{"n_layer": 9, "d_model": 160, "d_shared_expert": 0, "norm_eps": 1e-06, "optimizer": "muon_variant", "beta1": 0.93}
Below are experts of layer 6 (counted from 0) of a mixture-of-experts language model. Rows are named router (the router's row for the expert), gate (a neuron's input weights, with its number), up (a neuron's input weights, with its number) and show model dimensions 0-159. Each number is 128 + 32 x the weight over its row's rms, rounded and kept within 0 to 255.
Before each expert's rows: "comes after" lists some tokens at least twice as common just before its tokens as in all text. This comes from a sample of Wikipedia text that the model never trained on. Tokens count by the router's weight.

# expert 10
comes after: " ", ".", "–", " (", " $", "′"
router [137 167  88 115 163  84 107 175 121 123 129  92 120 113  92 128 117  68 126 149 134 108 135 182  97 135 123 122 162  88 168 168 109 125 201 143 149 154  86  94 134 105 101 123 154 123 120 122 140  81 124 109 114  74  81 172 109  89 144 173 140  62  84  93 142 106 133  42 130 157 140 102 118 108 134  94 150 145  90 115 125  76 140 133  84  63 142 139  91 116 112 103  98 135 122 181  99 187 159 164 157  60 131 119 121 178 155 115 107 160 140 145 173 106 152 157  88 126 140  98 154 112 128 166 161  93 182 114 136 109 104 179 123 158 161 109 134 118 172 158 107 198 104  90 111 197  86 117 151 190 101  90 185 130 134 143  49 128  87 105]
gate2 [161  89  32  46 119 115 106 102 155 118 160 113  95 103 109 186 117 132 162 154 105 102 174  86  75 162 122  76 140 128  37 111 179 123 152 127 127 186 100  67 113 120  44 162 141 107 173  90 162  95 127 120  73 125 163 118 133 125 120 108  87 182 137 116 171 181 131 119 168 120 175 181 149 184 113 145 108 183  97 140 108 159  79 119 149 111 136 118 189 118 134 135  68  67  75 121 188 137 107 171 140 136 158 133 135 135 143 116  99 155 125 158  99 125 159 171  87 138 114 166 141 164 127 152 122 143  93 158  80  81  89 130 143 101  95 106 110 139 119 145 107  94 171 120 132 142 132  99 104 135 112 157 113 125 123 122 144 134 105  93]
up2 [169  81 167 137  73 119 127 113 110 125 124 120 176 147  70 108 171 145  97 123 157 152 172 141 168  92 104 131 142  36 129 158  76 149 117 185 124 131 130 151 128 149 153 136 108 143 153 141 107 135  83 136  72  91 153 131 133 114 106  81 215 142 134 187  81 115 135 132 151 101 120  50 107 153 133  86 107 105 110 163  96 201 133 128 116 155 167 120 136  85 158 132  89 196 132  87 165 149  70 129 150 126 139 164  92 127 135  95 173 129 136 120 130 104 150 143 130 142 152 149 105 116 118 155 139 111 130 185 155 127 128 113 155 133 107 146  25 174 172  74 109 136  97 154 108  82 200 150 130  95 120 138  94 162  69 151 113 123  73 171]

# expert 14
comes after: "\n", "1", "2", "0", "3", "4"
router [102 105  91 132 139 121 137 154 140 148 104 145 157  72 113 106 142 134  93 127 118 125 174 102 177 110 102 180 137 150 133 113 115 121 128 157 134  93 150 132 127 107 144 131 130 202 127 108 158 126 146 122 119 192  67 106  92 104 121  91 207 149  78 153 186  91 130  72 171 151 172 108 126 108  96 111  98 169 158 147 156 113 139 138  56 106 164 145 117 207 181 110  77 115 106 154  76 168 115 153 176  82  96 106 164 122 114 104 196 126 105 157 169 118 141 130 118 144  99  99 170 107 166 143 102 202 122 106  83 116  86  96 106 198 111 134  82 168 157 185 134 113 148 169 167 120  86 165  77 120  96  89 130 106 173 183 113 140 129 102]
gate0 [128 111 122 147 167 134  81 158  94 164 152 156 123  60 123  97 130 155 105 103 134 119 142  69 125 165  67 170 157 124 128 116 105 149 129 152 145 163 144 124  89 124  56 110 168 137 133 107  97 133 171 104  71 121  95 135 143 120 120 103 190 204 146 104 153 108 159 101 143 134 135 124 188 144 156 164  78 176 188 119 107 134 101 175  93  79 121 127  85 154 150 187 152 217 136  59  94 156 140 131 142 134 104 118 205 129 120  57 141 143 128 109  66 131 117  80 104 153 136  99 145 133 133 143  91 184  93 138 189  80  91 127 122 120 137 186  57 154 106 154 137 152 136 132 153 124 157 141 141 120 152  90 120 118 138 128 197  89 130 105]
up0 [142 118  87 132 154 129  70 128 163 144 168 183 106  87 194 111 151  60 125 170 168 158  97 162 137 139  99 117 111 134  90 147 117 143 116  75 143 107 116 146 139 129 148 161 150 146 135 122 103 140  57 126  97  56 162  92  99 155 123  64 134 129  79 118 149 107 106  93 152 138 179 183 147 156 191 139 101  71 133 139 126 176 122 109  90 144 152 201 186 202 155 155 127 168 105 158 169 141 162 136  88 160  89  88 119 119 109 105 156  72 140 117 113 174 132  75 108 111 123 176 176  79 114 113  87 113 130 146 176 149  84 150 184 133 145 154  63 161  97 124 135 122  85 175 114  79 121 123 132 150 148 134 179 110 127 119 105 143 101 160]

# expert 15
comes after: " ", " (", "–", "0", " information", "8"
router [ 82 155  69 132  85  60 183 167  79 205  90 122  85  97 104  74 151  97  66 110 154 136 150 159 121 102  82 169 146 163 154 163 131 116 172 150 123 126 115 130 156 151 146 141  93 146 150 151 188 100 143  91  87 125 153 127 189 128 177 134 186  72 117 121  89 102 146 116 112 135 136 103 107 152 110 131 167 158 102 131 149 109 144 157  58 101 135 133  53 122 132  82 119 143 180  84 120  72 110 180 126 105 113 143 173 135 123 166 155 105 120 117 179 154 165 160  72 165  89 140 112  94 151 141 164  71 109 170 159 107  95 145 100 157 177 144 144 156 133 149 104 127 154 101 106 154  93 161 138  99  78  95  84 113 172 129 104  89 130 118]
gate0 [148 127 118 142 117 113 160 116  90 113  84 127 112 103 143  54 121 139  79 235 144 146 117 115 104 109 128 136 146 118 119 156 127  84 153 156 164  97  91 112 128  60 133 108 190 165 189 131 115 144 153  90 136 130 125  59 106 171 102  65 190 108 124  88  73  83 182  85 112  42 125  90 117 142  83 164 136 142 126 134 134 127 105 179 107  92 122 207 115 153  84 123 122 162 149  92  88  62 172 128 126 125 113  98 167  90 152 148  95 178 137 169 175 172  92 136  87 111 106 139 160 165  88 148 130 139 115 169  87 125 106 137 146 139 106 163  86 129  61 130  99 131 130 101 111  98 139 136 111  86 141 115 154  99 151 115 145  95 146 120]
up0 [103  94 113 124 130 143 118   6  87 115  98 116  98 135 110 138 117 163 161 117 123 158 124 163 126 166 154 165 139 139 143 121 113  71  95  56 188 133  88 137 172 121 149  74 118 156 112 141 121 151  90 139  96 107 136 167 164  94 107 108 116  42 141  87 117 168 124 169 127 142 111 181  79 145 110  99 119 125 112 160 177 118 156 131 170 138 117 145 169 116 178 146 165  91 114 137 105 124 119 120 120 126 182 122 161 135 152 112 156 117  95 119 154 125 166 109 158  96  99 117  90 104 125 179  84 175 129 101 135  87 138 133  81 101 125 198  98 135  97  74 128  86 109 158 175 166 181  91  61 159 211  89  88 105 129 158 177 150 153 142]